config.yaml
balance_loss: 0.0103
balance_bias: false
norm_eps: 1e-06
lr: 0.0058
seq_len: 256
train_tokens: 893900000
Below are experts of layer 5 (counted from 0) of a mixture-of-experts language model. Rows are named router (the router's row for the expert), up (a neuron's input weights, with its number), down (a neuron's output weights, with its number) and show model dimensions 160-199. Each number is 128 + 32 x the weight over its row's rms, rounded and kept within 0 to 255. Numbers have three digits each.
Before each expert's rows: a language model's description of what the expert responds to; "raises" lists some tokens whose logits its average output raises strongly, later layers aside. This comes from a sample of Wikipedia text that the model never trained on.

# expert 7
It responds to: Year starts and dashes. The space or first digits before a year after in, and, between or a date, plus en dashes in ranges like 1566–68, 42–41.
raises: "ri", "P", "200", "op", "er", " |"
router:127162117132104139182103129137206168144096162086107118130170171140154134084162119110137082122097189149095133146195177123
up1:154171109154147089153087148106095155093089115106179136126142118146094108219096187131102179113137220126128156168103156138
down1:114181177079097153091103087184168129154114055161160119146091124096180138117110077108094172177117135118105124092074130181
up2:094159053161215206130133141126084142138134087079102135123155117130121106179131141100133130147143149138107112134159083135
down2:181196128109134101150150139161188139103132084148125152145165125132093105089146130185132201115120126141127125115163068161
up3:132133095130101100195141165138130109067171176052126108148096081133112103087155122140178145122111094105097115130103133134
down3:120075198126114105095150170127159045118069088165120115151124123120146133112086154171096139104173165114129082130131143100
up4:171098133135144164123117175151118143119143104159153093140126161085123111117128131133083168076146142141119135113100073142
down4:159211179121100111132185092135107113130139094149122167167136123133139143168108174109137116121144133108102157146160134137
up5:129085117142085104125097075162206108155137152102188102093073166213124125111135107076107119073104166197126120138116081138
down5:081167138120107127060134058202137119131138123148079138155174112120085078068101124151106191117135076108118093171142130182
up6:133172150139095088095165102095141068129132126121152101114128155085147111100163155082145161161070074070126124169118179144
down6:131087166080066195157101167123070177084158164133101173141128087217139105117146159173125139175179122171143152133117194115
up7:136114104179120139163133100164155061163086161139095091062104128126091086115166169158140128169117140150117078130148134146
down7:104186090086102098137204159085117171202169131169140091140125113123177145078152175162081099144139117113143116100124122148
up8:127169126093186092130167087120103120146159099122090202158088205145108123080134149158158106112109079149135085147111117131
down8:096088197117095137089094184164112109080120167120071084118054111120152118139149124161143134118165112074122212064121093138
up9:103196138109100153126156109100189114139145178110100109190160132169064144142090124167119132113084170145103117099167141106
down9:125068150118137105219130151123080134212123088130104143086153128144125180135101163108098106163140130132116141147113158198
up10:107073161146112142161129131072153140144150127164156178091156203167149124152124088122120086115122121142093110204180124140
down10:095114045132100113153150131072175158137118125124160108133142170107080175099186108131051153166160144139121146136104115157
up11:131149085172149124134068171153145160161131166116115133118109143115098150072113180116138113149123130141128097068123181062
down11:165097114097107156133135128171166142121178117145127119195153129104078113116108134142116153159128162143195193166105109180
up12:103136116113132094075112131159082141123045113103139144165056135127122119093128105175111078132153117158101152121119157146
down12:139108150138088149154199179089092117106148125124153168092156095169097164160108114068073136070119160149127132143136121189
up13:116120080153164143180083131046104150088095128098154132150139108127167077134159133174111089117080156042122138069158144168
down13:062142186093123115161137192083123163149143113135139188091093190146162135098152135094144115180100146169082089137066179113
up14:113121157153137182148149155144136140125101040097103133084134168099141102148108147189152139134096121065135135137185111103
down14:126098166117140214164113130145171142099122142109181150115088076182199135119107136104127159161118176147102124129125130088
up15:108117142138135134126167134171162151104146152148065075129175140107077097139126132131147123116119162127149152131105143123
down15:146130136155120139087115188127154158079141046053124125145113092167112180103126088140107134126109125120093127125138123087
up16:095190155120108155075140134118100108093148180114079113113131073175169169156106138091163148054119115111111100113102148120
down16:144107057096099153138123189135121086154136108083167097189076210128114094120132155150101148185101058149117115164149090148
up17:139153202219137106174131066152159107119104110085110115110115151196111143162128070139140072174114130092146122103114155096
down17:121132123151148148110121200106131160191055151112166171154127137082136115091081151137137138134151128060143078145114139131

# expert 61
It responds to: Line breaks in lists. Line-break tokens closing list items, references, infobox fields and table rows, often after an ISBN, a close parenthesis or a period.
raises: "-", "===", "W", "He"
router:104143182084121120148113064130176176147080138116099091119173167146147134152148095130140146215126156110107139129180161158
up1:154120092124149058132133125074185107140107149120125155156136120121116130100123173104107125150124086144127141110119086084
down1:163116130130152090154204149195086111120130111174157102173192143149147122143100182170173126134147133083144164114086118137
up2:138166170148102126152127127104160145095152120180106105121050066097116129110118122138110104056149154105136166156114148126
down2:143141138146128123091121161109139143116147088126192139212177136162114158154153166146131117186148065112110138081165142152
up3:145114099109173126100065111134131156104113108137088093051150144124120124161170112101099129136121161121141174132163140190
down3:157119110126148158136127124132135145088158112082158086121119131123143136156088132147102146086107138118105093127058068112
up4:114127147109121118087160137126122140148088104120094165150140170139107119157071154155078142097137146192126150106098143077
down4:113137114159111092121123127155062079100146140138182107134115073140174147147177132043087136139126148117142165184158116138
up5:141147134145125175115117115103146084120156099163114158179166166122143144109135087145123136158112170150141169157133095139
down5:134127087152142101047166112165128091146130086172127050136127126167121170139174179103099121089108085111131087098136133125
up6:113170167073091142136132171134097136136074157126151076135104131160162113140126123128089129163118136197163146191158114151
down6:133100194068065118087181152147115119193141146106127192095083124085060160167135124160133131101103129082156077148076179115
up7:089162149097163129178057111097117189099098093110188148143165170210147122109105118106135141107065106109174139154100146152
down7:164084147082122144137116119157133105133123120121081120167122098098070141141084151133186124169145108138116122086098163125
up8:117099124120140131129138124067153161125130121109094134096113112148148112176122122116114127132171105091138192125067151149
down8:106183091112141123132149108161119105172118106139134195120166087141134097155142138091144190158115121218153107076118140068
up9:173081126102067101135104143160132107140157189133124120132131136140148067084110140083144114166124118159161105157135171158
down9:091116090150156118132085094142131157120051120147188137133129151066097166086151153131104128099125128088154185151122210151
up10:070120094147127125129179146122170138087118103101159119143128128115146087147125111135130147125096109078109102074145154128
down10:142095164107144124122067100095083127123107124146133141122164145156106112134140110160173059129154122107097167086171169114
up11:156088144116156119128132128206166121177151094099097108077141121139122176134073143137124175150167147145109123057140123118
down11:133145116165078125197118081059091113099151182134057123158111163130142132157122070116128118127142188070143069105143126133
up12:108102118127109136141155148108161156156119144161173176088149131148142144128115073139148080108118146100112119105113084127
down12:160164093162159094100151089191154094118202099145140107079117077154111130082126148125161163150085173142174159106102115098
up13:127165137161135106097062107103157119156132160187178115055201130129082169209154175169143092106138083077163186150140109097
down13:144134141122095145175153127130042115145123138123055170153071194100150202105069149109142155121062147094145104088093150075
up14:079115146132081093136116117091078115180172135166137148137149121093113128111077125134143145171153123214115140136073130146
down14:132133167134131157092220120159150134153155151094123113109129117096127135124121173158139097176138143016146070100177126113
up15:139143119139111158118140114139116110151115139100095093176110161146093146130145157151139038137126092192141152173145178107
down15:138115127063078077171104157147134131138167098174121115149140102171098130144122154091096096135141074155125157138099118107
up16:075159181105091137110098115070124131133142137086135158155156131115142171101121085090160110142143099108201146160094092147
down16:164112119165128158120128110098129183119079192115139069117151154132122106152129137145059138103181076162092182115095191164
up17:138178095104062123094137087089103121139187153150149150164073129070058155088106093137144133163134132142079084135114081134
down17:162123093181106106186135095147134069092101089048088122125128094148119101169132082124165096156190167129091116163130122102

# expert 8
It responds to: Table row ends. Markdown table row terminators and separator rows, plus line breaks ending list items or headings, in tables of squads, results, episodes.
raises: "|", "S", "P", "A", "F"
router:114096152086104126145130118100121191185128131161179113138185143111154203187119134084146133144086189120111115143147204147
up0:126140153140153087168125158134178146138122138116144138130133096101139148164141077069148083105092153114092089109134163102
down0:091131187114051152090134078169119087096150143148078118139083085141109155113102145105143144137107152189112156135142089164
up1:153141121107129125066187158099068127070070122156142047114111151086141204085079080139097156106154147122084146178160143179
down1:112082174184147125146167152124143218124156108104112135198219082087141171089097168123145120199132086140065150147168118124
up2:148178205073146148145186171136110143123107188132117162095157075131121193139135098177103118113116128130175178167136165148
down2:138098108099116077136062130131140117125162121147154202124140130185094109218189160092140106137184109142073139114116138120
up3:138166145110136062131120105108213120127082136100172119144084113126091149132140156111104197133060148169148120113174145097
down3:077117104127188186181148167203104155144123115086188181133193124129130109128104104183116105117155096129115106142130092095
up4:108108116122123105114133198126186136180157097091145142168145215113085123198142163100149155176070092137116106197085131099
down4:160137161085083162127106080108104150101113056148138165110099072093137130102093141150082135126107136120168116101140114090
up5:165109120076126149116099169141138140154077120179132144132173135127173106091117131107099159110130137099108098127095182173
down5:080150062126078105171147110146115139132113171135132124118142116153184112140090038065116129160135054053142188114108137113
up6:129052130121106199117092131118080138095195130127171175135102089168116146159137164132109166085194150144167072145135087061
down6:113100103148113094123116127110216102110103076158157086115116117077119145061139057130181176173134157102161086094197128171
up7:104146097083157158123187101134157136130101139126154128133148102098103146098118071138201091176135104152139146178189137094
down7:164125116140070183148105153110132106111114149128122162139115158123125195147141063090147138122081152105048136139160123159
up8:187155083106131157107142077093105132143133163125187144133156100141125184118106110129117168090186171140146077175160124138
down8:131127160136150126142073098107112096088138123095142119125108107137157113159099128140157090100112152143098127116111182158
up9:138115111123177116129089096092155135089143107138098124127070131202170172180110143153127152074079092116130131115114123139
down9:067179156102111131104152159106101158137111183130105151141131104059163114085131106085129136163098144151101097094165136109
up10:158098125123146150130119118125182160097105168164124138130130124169117110102165043120084105105167104119140113098160171146
down10:134153117126035059127035146153132161140156183130114087153132114137133104183145151091200146141170104123153143113109118081
up11:140138149145110134148090132120140134097092180064120079107094055125138123126159135101146113150125175118109053108156110072
down11:140155086182144167133130106128161094149137090146142095139114134149117129127179153140109170108122098124112132094093151154
up12:104107148130165176090112092065057104214131120166131134144112135129105108155146112121147141112202135157135063107125164098
down12:182160235117085097127140094164133117106124140122182194142156125132153213116076116170156187160127188152188133194050100080
up13:083052091110146130132147081109139143105139158081153142173171143120155145151131125144099123167162085111159210088124099108
down13:158187155138144108150148130139148081173088111089153105116100139125137181095134091088176134096121126150138091123159153122
up14:122139179089094144086127155125166142097106087140181127093165067112153128133115133110147195167072189067121090075157124132
down14:193174112121132140112152182135157040130091117099113109100136164153139145122170106127046116097093105120143145092110131183
up15:105106094053189150077123124134129143150162145146179114130123155107180136086186128091128111131144096175126109129140160116
down15:117072144135095164116158126119151166117121140098129112152147120113169123154120155140146131134111140126186137230159117175
up16:092135120102118096115139168136167137142046167139109111132155119169137100072102161104136151150104154127085170154209120105
down16:173121098108126138099136078166114132117130126114145136115100163122114182167160141139157134153082092106169135107086126092

# expert 59
It responds to: Sentence-ending periods. Periods closing sentences, plus section-heading markers (==) and line breaks that close a paragraph or heading.
raises: " The", " In", " After", " This", " It", " However"
router:130165176104094136169115105123176123173167181081177080161153173148136160073137092092152075194125158152070096099119153153
up0:103197070132087124183126133116106106167107175119119086098139134123173092137082112106077198119188149156133152164185115181
down0:132097140160142180128181136186169144062101140152131174180087117218148172107194120111158090091095137162169142131143104096
up1:172122096166138120163111118164105139179153083105111147137142111186130143146136137191182154093097139153150150132132148105
down1:158107104115072076130122116096116171133090147152135147134165107089155196156040141154117101104093118122144130136121085169
up2:124131149043135103134106090180125130156188115132131164152088163131109136134097142169052173142141160102117088169142174137
down2:089160156109137136143163153136131166152070165128094146120164110132088052073075179070171175084114089166155069125155151130
up3:093193062118043092111141172095136151074113121133156029113165118157121114105079166114140121131059156183205087142175118136
down3:123120151150147130161197123167163121166162106176154164120145108136141155136141096137172113122102131153102134118135162060
up4:165162160098039128144062092176112116132079129113170126155152127118134158092052174125068122128101117148133097158196136179
down4:183135134148091185115162206111110129196182170149145165125118171135127090124111077110158118085088076163125142087102109131
up5:164123134100121193149130088134166166154114109151081118130067138126138112100157110149112178123133108099067127170077139064
down5:100192160150090131193135134113148074144096107135170130124104164115175105139072102147112133176150222128122114124126139141
up6:096102125070144110067099093075110127121161104107197165120139168098162095080113172101142150109140130122151125112133118126
down6:166126133147127178143116145121119115148144077183113085134127161131164138172169105162124149149167146123164141121119183087
up7:149086150207102073174200093119113063074134094067138109079120138110156156106121165148134122127089116152155112128118149107
down7:140154118143180152114120123141103155123142132090074125176083161158138133133094110132143155156136149133131151113170121124
up8:094064173107110149107128148127196080132119158145174114130167150132160079167147048153086129125170191169104141092115144147
down8:150101126085168083113147149170163142154132113138136088123193140109165101138116148136177174055126158163142131126166121113
up9:151118083166141113129097112093131169084068124094101079134099138122154110088136129127076126130172142060148136105127140119
down9:166164118155091142155168150132107090128121153123145153098185136097133132146167159174066105189134129153131139140111051131
up10:159161121173139178097099090127167141116130167128176139134131163100166137116158119109123073078114104117186131171180180121
down10:154068136171061154093135107110137143140051082140125143151179099195092154115162180109097103148080143184155135096110151145
up11:125154141099107157101173111131107115174131084106149167091172122116103139123110111128132107138072088139145159090123106178
down11:122151122087099212179057130131152124092126224069114121099154093186096148088129128168110120112219077048155187171094180114
up12:129136078125155214124146134143038161122163152144022174141155130175112190070114091148126159120116160122111161095138131115
down12:186162173147131148145076127109144144136135104142187129101143112164147111124125135042128078133115067178125122121090109161
up13:155105186132133136130125124080164131144107135110054038081130096123100155102115146085112147222158157155050067094157061140
down13:137122128110076120127124099097099139121127139137176187122162159113146080115139128121183126094152078157143135125101130092
up14:110154127093141186108111128160095146125113090133137128145121151100136141163116157141141095102112107122095167175110135150
down14:108140123102113125089127129090144153084149117122154085155139098105142154109070166076198142141114153133140111163116132128
up15:132071170092169094166127069103135137137174105116077138134140128130083095142108111118126103088101099095135075076158147109
down15:118189088161099186073107124126142130145141154107140151077091125105105131109173084084099160098144113153103131166138076123
up16:124130136155181155157063142078122099133147067076141144159152124106117086098129152102092094089158138071122132108120113140
down16:133153156123129100162177144173109150091120176077166120110080213119179123159086074138175087115075097069136120122114116180

# expert 18
It responds to: Plural and adverb suffixes. Word-ending suffixes on common nouns and adverbs in running prose, mostly plurals such as witness-es, drawb-acks, proble-ms, plus -ly.
raises: " in", ".", ",", " of", " from", " on"
router:103130128145099164138073112092149167139084151118108151118116126098182184117157096144163148165100182130046145136193163165
up1:103075116138100142144099069108116122111128155124165115126199133109141124173161154189146172216122148130149134147124117116
down1:116162102111111173133127183173073132155109151163163133109102196128128169097132095129136110137094085140116128130173118140
up2:126128175140123167134038112096176100090111166134083133124102168121118096192129084115120185146101131088073109169146110104
down2:096152142170121112150137193159111086139139051084186171111155096149100154096096130121153123108182137140168111118142122125
up3:109155169093197124152135114102197165108057151140133098117140085141144142087193149093124135097139146094152087139169118085
down3:122122089136144123109129112153177137154115091154084150121074175127097118136061132138158119142165100163122145116188123132
up4:126138101156129141131116108177142147091107135087133181141115105071147128120061131161088140125092155175105153114174179094
down4:140127135082092139125111139117168116183104128092155159122097179192185178151181118130118050131177145136173111160143125120
up5:174149119155125139161166107135112105104191092147095107112143186158165094099131140172179115072110058153157108166110112106
down5:140132130151138157142125149171139129099173164181147168116098195144151096192141083157129182078155136163102147137142161087
up6:106104161140124134116175138174160104078164136148098108154138132107134160138124136171114113089094111183118202059113107132
down6:135173089116092092187109183123119139158121159167132158187138103127151125096138084106127136109126116099102134142104095111
up7:107065182166130122142135125083082112092106109169154149147097071154123121105103131177109131123117141148037100116144156171
down7:151132141140143119088133107148068194165093127112110130124160120122104144128140106129092131158114098109117127118139140111
up8:079193146121135127152158163148113162154112156124109147160125129079098122153125152173122136188081087153092107083178142149
down8:124108094162129182037075144095171162060140086164141094156107098119156131134113099093095151118115119111110193151180116138
up9:115141136104104164197087107160111117164142119136157173200089091121109154119137104113153135114119103113116129044154122137
down9:146164137094103137108154088158174120096228210206145138038175116140156141160121174190155103090126169162146124183135179061
up10:123060114196170096155129129178156153196153092074171143171075149160141085136131134213125157122062124102169090127204127116
down10:126080129121114093124096052125075132090121101165141087132117135134172170082098105142154090097165108095044153100162116137
up11:171107090138087112133143100130138179102144152108121180181153110164121126142099101099117134120128092154058104128188102114
down11:138127108149161044149089171115140059112169119177098124101144133119126114151123101135172119179149137143124125155085092157
up12:110119132103103096100190192163116121089083141134131132119075148130126197109123104123139176051128165117114216162136113101
down12:102107127152159096162121090121109132056165108083140141055119150158159144144103047094077128108115111088144124077113136117
up13:118148151124139183080139127105186091117156100064082153134114072072096118149124116138091126137095116097115141101103154148
down13:097125150085161148090117142144140158112097111171162135175183156127202095160129171126127109126113156119147140158187139115
up14:143100119170093122119144096097119083186156144143142144116143053116144126094129113145131107135196098139113097082165113081
down14:118132163156185142150147091083140117053078139071152152106155110147105106152109091170112093108125160143119172113160121163
up15:130143118127119129085110151106147121135119132090135114102076110119095111123110081081136179185136128115127118111103113178
down15:129146099173121134140181138103114097162093148156118137068117175079182171130108118130105182103120162115144155096120107155
up16:147098194068104124131100081130100167085158166139130170061108103124130111118058125101121140127177133089104155144186100147
down16:121098122165133114144151169173151115142151139152142126153152162114112083129177139202103134139129145087117162130090198137
up17:155135170077119174102161098115103119170177129121138100188135129188116141076123083086181145137122161132085191195129094157
down17:101145105110173077165091155079090094132112156132144119138105149090104155137140147092065149174139129129132108056159189142

# expert 12
It responds to: Codes, digits, competition terms. Capital letters inside acronyms, digits in scores and tables, and sports words like Cup, Championship, Division, such as CHOG-M, 1-1.
raises: "ed", " in", "ing", " and"
router:134162137090080124094136134107132130142116163095123104123135157079124151098190123106169139184106193126079090126135211139
up1:088183154167132129112121092137134110097100152142095138095087140101066135146155126129099070185153052093122136112089138154
down1:151112112117076138174169085125087155120184106113023127110150105105149136079103129098072138137161171137207136116117163108
up2:172157059107097108116120077164137088111079094176119139132101095107074130154143141093112068106096157119137124136159166151
down2:128147190146164139170103097134177138136103176118165173148147125139136192134112076111078104132174108116121130120120094161
up3:143117142148132155020162140137125078116122150092142101144159058105126114123155179102093084173175140100077103115068173112
down3:140177129103096124148131114065114190157174178119157106132137166142137140157058094135131137140128123137140093134139165118
up4:153177106180112111165104149112190111122110157173099167155152107163116093135127111062066146094130135113117140098087098107
down4:108074130066098064148179103123105080088129134138150087129169086136170113144143195140189144189179142120114143157092130182
up5:125107189150155202082189091121114160156149068129114151143182137103096136152076198115114141162121112139135164140184107151
down5:159144072158136122092138125151156091163105107114130166097103167155125124129154144118129122149139145173139104112131165106
up6:105119086102102095111088147115094115143133083124131133084091101177158145163150084190140191209018116142072134122085129165
down6:167153163120108143196146145144160123130104113155121084174152099112103098161124127121130126096164136149101107139134162138
up7:140197149088085137150120099143153156117154115115181181127182119135168114135106104124075142165179154204150144109128155157
down7:118120151128145146104091165129137164169171176181137038095092135069156146090093107160130115163126143131117131090112131123
up8:097132126108123155117127131081127130109109127159152093139135118106161169103138149084119115153083160131185124164115157082
down8:140097122140097128118153118078126111137132158035087146115062144134109106109140162152135122075094104142155159083138119153
up9:141149102139118149140133122154097148170112030133107111156180141155147169104145178093101147137121193167092141105084120149
down9:112113103094131181087109153111096122139104150130189141124100150206090073108136129130175141074155161142165160107166107109
up10:111146163109141130122130104107113149112112149143162101154109141111074049106138095128152139195113145149211091118119130055
down10:155142064120064085096137143170155125165172112132141100119115151137113203103107109121122116114130088090051175118094094164
up11:101136109135137174135173135124097139099145110120125184100058140165146155216125051143165150153057165137142094164160102137
down11:124108107064119175083137098172123122199135184174207106105150145099056115119096149171125116070156151128119145138108170116
up12:143160113101098141121095111162089166167131100127084123159195143094113145174125146084135086085098182109083109194101139154
down12:102079174162156032133132129089123145172162181086127155194052145122120114072145133157154079092179090134121048157146109133
up13:119173151080140132109064162118131178100116145118100130137126141151167158137113124129123109153118096131088094127128133123
down13:141132128092099071085132066161094087135085158171137140112085095181137146100122160155102160159119151136195171161140145161
up14:136117138074073159137122087143146123167131174089091165127134124146134111117144102121138113062145093092098135116145119116
down14:105089146136128049171090131183076161133117153119081105178079164165101128108122121140203155141090045121119141140137119098
up15:146073150087129132061101062141108126097081138093117132159096127163107126127106154090137125202170056131116108119133134090
down15:139147094175062130142127164119140134127179088115194090159139107174143141115116109144195126037181125145119125130083181163
up16:102080082078078142145164116110130075132097129156094151112136120154128169120122122117119147121136065193121121097140100128
down16:130103163086141114109178145159093021103166098122157089156063124086110158113119122083141133119084144107107146144148092106
up17:091208101157121120067126090151161094200087107190087111108155101086163098085094199109084178140135067194145173126119104134
down17:173080041118131172150099120078129157123187126103157124110105146137145076070145072142099137094124122130116183087147121175

# expert 49
It responds to: Words after possessives. Words after his, her or the, especially a split-off l starting losing, love, lifestyle, plus auxiliaries had, has, have and all, each.
raises: "ived", "ined", "in"
router:092161122100136101163119111102109150195148162095164084118156140124175151124176102149156129123083209142103106175163142140
up0:116113153118076055137133096143128161155140103101146175157120201131101176138122133125089213151134130146106120128182079136
down0:181196095158159149162127168003159134147134190169107191153128143128147170089146138155160088106106119078096121104088158155
up1:107128164078176136117115136092154159123166150105102115128109194143203077102129126074158112061175178150088159156161150197
down1:145106142103134125168154188165138160138116107114172141142067140080096151153129112108068109175171141109164157165082119148
up2:126149117135082123063147130164145149121142140117131060112125164151150170119226133146125119096156139156105143173147182107
down2:146067126111134145124160196099109130101103129145106094105135086137150049080089107131076112109113128115112119152168082108
up3:098123084109155134106142149100129181125148114108125046098146128132170150186076117148184154108110151133130149170099154166
down3:136152129149111128147139144097110112158103155104099164198130087074111163109122131105101187184070082169154128121189076110
up4:121145136065134071176103087096093103120142127048165074080117139107168123183112138175202132182144042114156139117081144183
down4:125134108125090139125100122092095134097084173131148113090083125123128137139141140185141111123130119207125130128114114098
up5:184137164130141112178100087100104162142121190167121138124055182158160137105171119123122194074110154114139133120132121122
down5:137206106074178146136112155205113109100138097104107138139182102135065089142077079075082056182091095130098154100132117116
up6:129143166156165136115091105157155126135063119087137152122112135155167105132185162169154102097128154146134144168082096163
down6:118122123185076150151082151108130130150132115176121147184132137167141048064130121106115098107133127170152140120129156174
up7:129095113107132145191091134095075090143107156119099191167091205147104163157151144124127123100112136107114107138178089162
down7:120079122090141109187103117130132131135124116083069151123105118099134143102142185181129083161169130145112066112071107106
up8:125112142120135101110104145098116141130147139134190103121129157114088151122132109119096133143118135132117098103113148138
down8:112169169166137155122171138143113159168127117170081145180167133159115105123143155075152157097079077144151150114065096131
up9:131144196101127131141106162092121142094150172160168094121116127148131160141143105128149115150157131149123193097134114182
down9:148112149111157144112152177121125082182165074103081140100098145141080086133117119164156151145095109097097157161119071064
up10:236124117095161113202101130149100125073132130122158144126122107161080136107177138139150141128115172126099114139136099091
down10:124104185110060155076108169097109149128093088114115156102103062116117124132120155166106087158071167112121107100151099133
up11:101095163127133180168087134160122146063131092195135079143088169149085154102157116109116113154098154139087136162176113161
down11:151131085144143159139167111145161150146127101066140164131203088118137110109092138113135124158156154125190092134079165117
up12:140147144064114102150126125110128143157145182117082100133125132119155148114151060127163109108056150154118100111134129138
down12:120129127166147104145167121100093120108149236135085106121153164104154158152111083153087097107121190104121141121191117145
up13:139133163048127160125105093145150152186132195165118079110137098147187175172115163109106147144151173156129137124137101165
down13:116129151114121131156080158133129122085089113093172139168107141093119090160100077132091134084149157115095079161054084120
up14:121179111132138098124092149128141149108153148124128133112119129109136108154200165137142156168095109164178108163118177151
down14:165093174118131120149137121175161072154130154137078185087138153193135100156146142195107125057163093117148079127118123105
up15:115102105178162121185066143083163153144106104128128133153124179113115136159112168137117171076111129152111134097122113130
down15:162071137155146132151067154162081091140123110172099085092146114168180083180187136129157125147108114111135105062118086187
up16:134193100111152078196123097143128110101080168213187121092137145118128167102142178090154137096098131244101119087113163097
down16:130111117110126089153101138097221135131175068086099076118103129148120163075090137182047125112174138075086161112200105148

# expert 3
It responds to: Roles and offices. Nouns for positions and memberships in biographies, especially President, member, politician, director, secretary, vice-president and mayor-like titles.
raises: " and", " on", " in", ",", ".", " of"
router:088169175070111148098124131098183118122081135126086139127125138080171162097178123105132143187094178085061079085132121173
up0:165207164088182149128113170060187173093096106133104165133165173123126174182115185170086129113177113093031089160168134163
down0:130109123125079097097175118130159140155168134144106099128116141143080126091135131158131089147184136137205072130099112127
up1:094128168172118097078151079160143175113100133130073130102144106157162115070116147109146144205121085125101089118102129071
down1:209115125118112199152143135117134140127070076167103094163093122160137168123136186150132105125134156101162118148148091134
up2:104132138133142143082153148060110167089097134162137095110060065147138160144127113097138083101141111109083115129139086148
down2:098169106148100111135104124119160094160175081137147117171153179120135155132127108104149134173199133097075173159156090107
up3:147164087152153130089116133120105134084107123154087147110082156147163090097166143121200170142167136066163173149102140077
down3:111082100134123152156162181122113138131161120098152130153085133189157136103145123141139105122183112124133104162046198191
up4:119113212126116145121152150093160136125197147102117104128152129156137167096198062110152170129083117159113137148113129091
down4:117073023109146090118099106152102148151132126075157120216095140110165158160079176177127140090091095098179167169192141110
up5:137174197114110159125136141151108073144089140056097168142122135132152081092119171118168160084131137177123147114150103150
down5:114104140132127076162122111122192095096127109091141181182115124153074096199125149077123139161122131101098121116111128170
up6:176122137104130161099119124104068101136195158128107135146110073159127110040145122152120166162164145166114071116174134138
down6:123235130108134103133129102142131076104193131128135105142172143125129082097130106114134124174090101130136111162136117162
up7:081124144126147106104134148143181175105147094148089103145107061092125090153175061121150084156156147128154143119069108145
down7:163130143072177175101114126133131051125045123095127175180158155092152131115115087133167113125099136146124187099157141136
up8:109169086160118124138123134080172089095104113143078202122126114138099108154154060130114101117125087071144171109104104087
down8:163130142081177097126158165127132073139123137111159147155146110157126160074143093154172122115160109166102095156096148118
up9:130150148117138114127145157145135084112165123170118177145119161112106167140156138179136193090140130160152117117150102095
down9:160100090138056131199105131109151114182144143053098139167128089162168110127122103082087153101156130102104118148119058103
up10:119107114165138106155111152123165146147100109072089154104095128099126130096180104184113142154163178156106075098112127095
down10:098210146117067102117159165130113158108113109135063098145171123139128135151139137086091097096056109120100177062108138118
up11:116139163080154121098092184106173145095176118132087149131105185141134129035180185202072116097115124083113133160165139138
down11:125099109101136165209096131210108131195137176145217125098162152151142128186113153040179185111126140140139124126149121157
up12:166137167127143104100132128137134133123185109152088091102107133095175092161118130121068130153105204116048103139085153126
down12:149164138144149076112149161139123120078093067136150134083098134108110121111114069129104177130126105145125126108136128086
up13:141083087137059174128135171056137111078121154192125138132135127164133102107130180152119100194114138117131100142099141171
down13:137157178098122106114105131164105127149144103125092145121108109152101173129131117054113140137133117119149151132151086113
up14:156161120165131053127115097102134107175126125069156129105102160091136134107110127108081169141131090153100083143117119222
down14:091121162179149103080132185089112149163168103150121166120175111122111132128121144139132153192090109045167100145131108158
up15:112188160095148142101122150130161211053121146131068109156140138119159132055206082109158158145146084037132152135116123185
down15:121065095133083100095142090143116091141130052089171165107085126100135131165149137101138112088136158185123111100152149103
up16:111100098142143083083107135127176099158165160128138093150086141180099174129204127143180122106133107119116080141171139141
down16:148124193139101153111092144139120154128075085142100143130183143156109122122151160124142080182115134142164129148127083161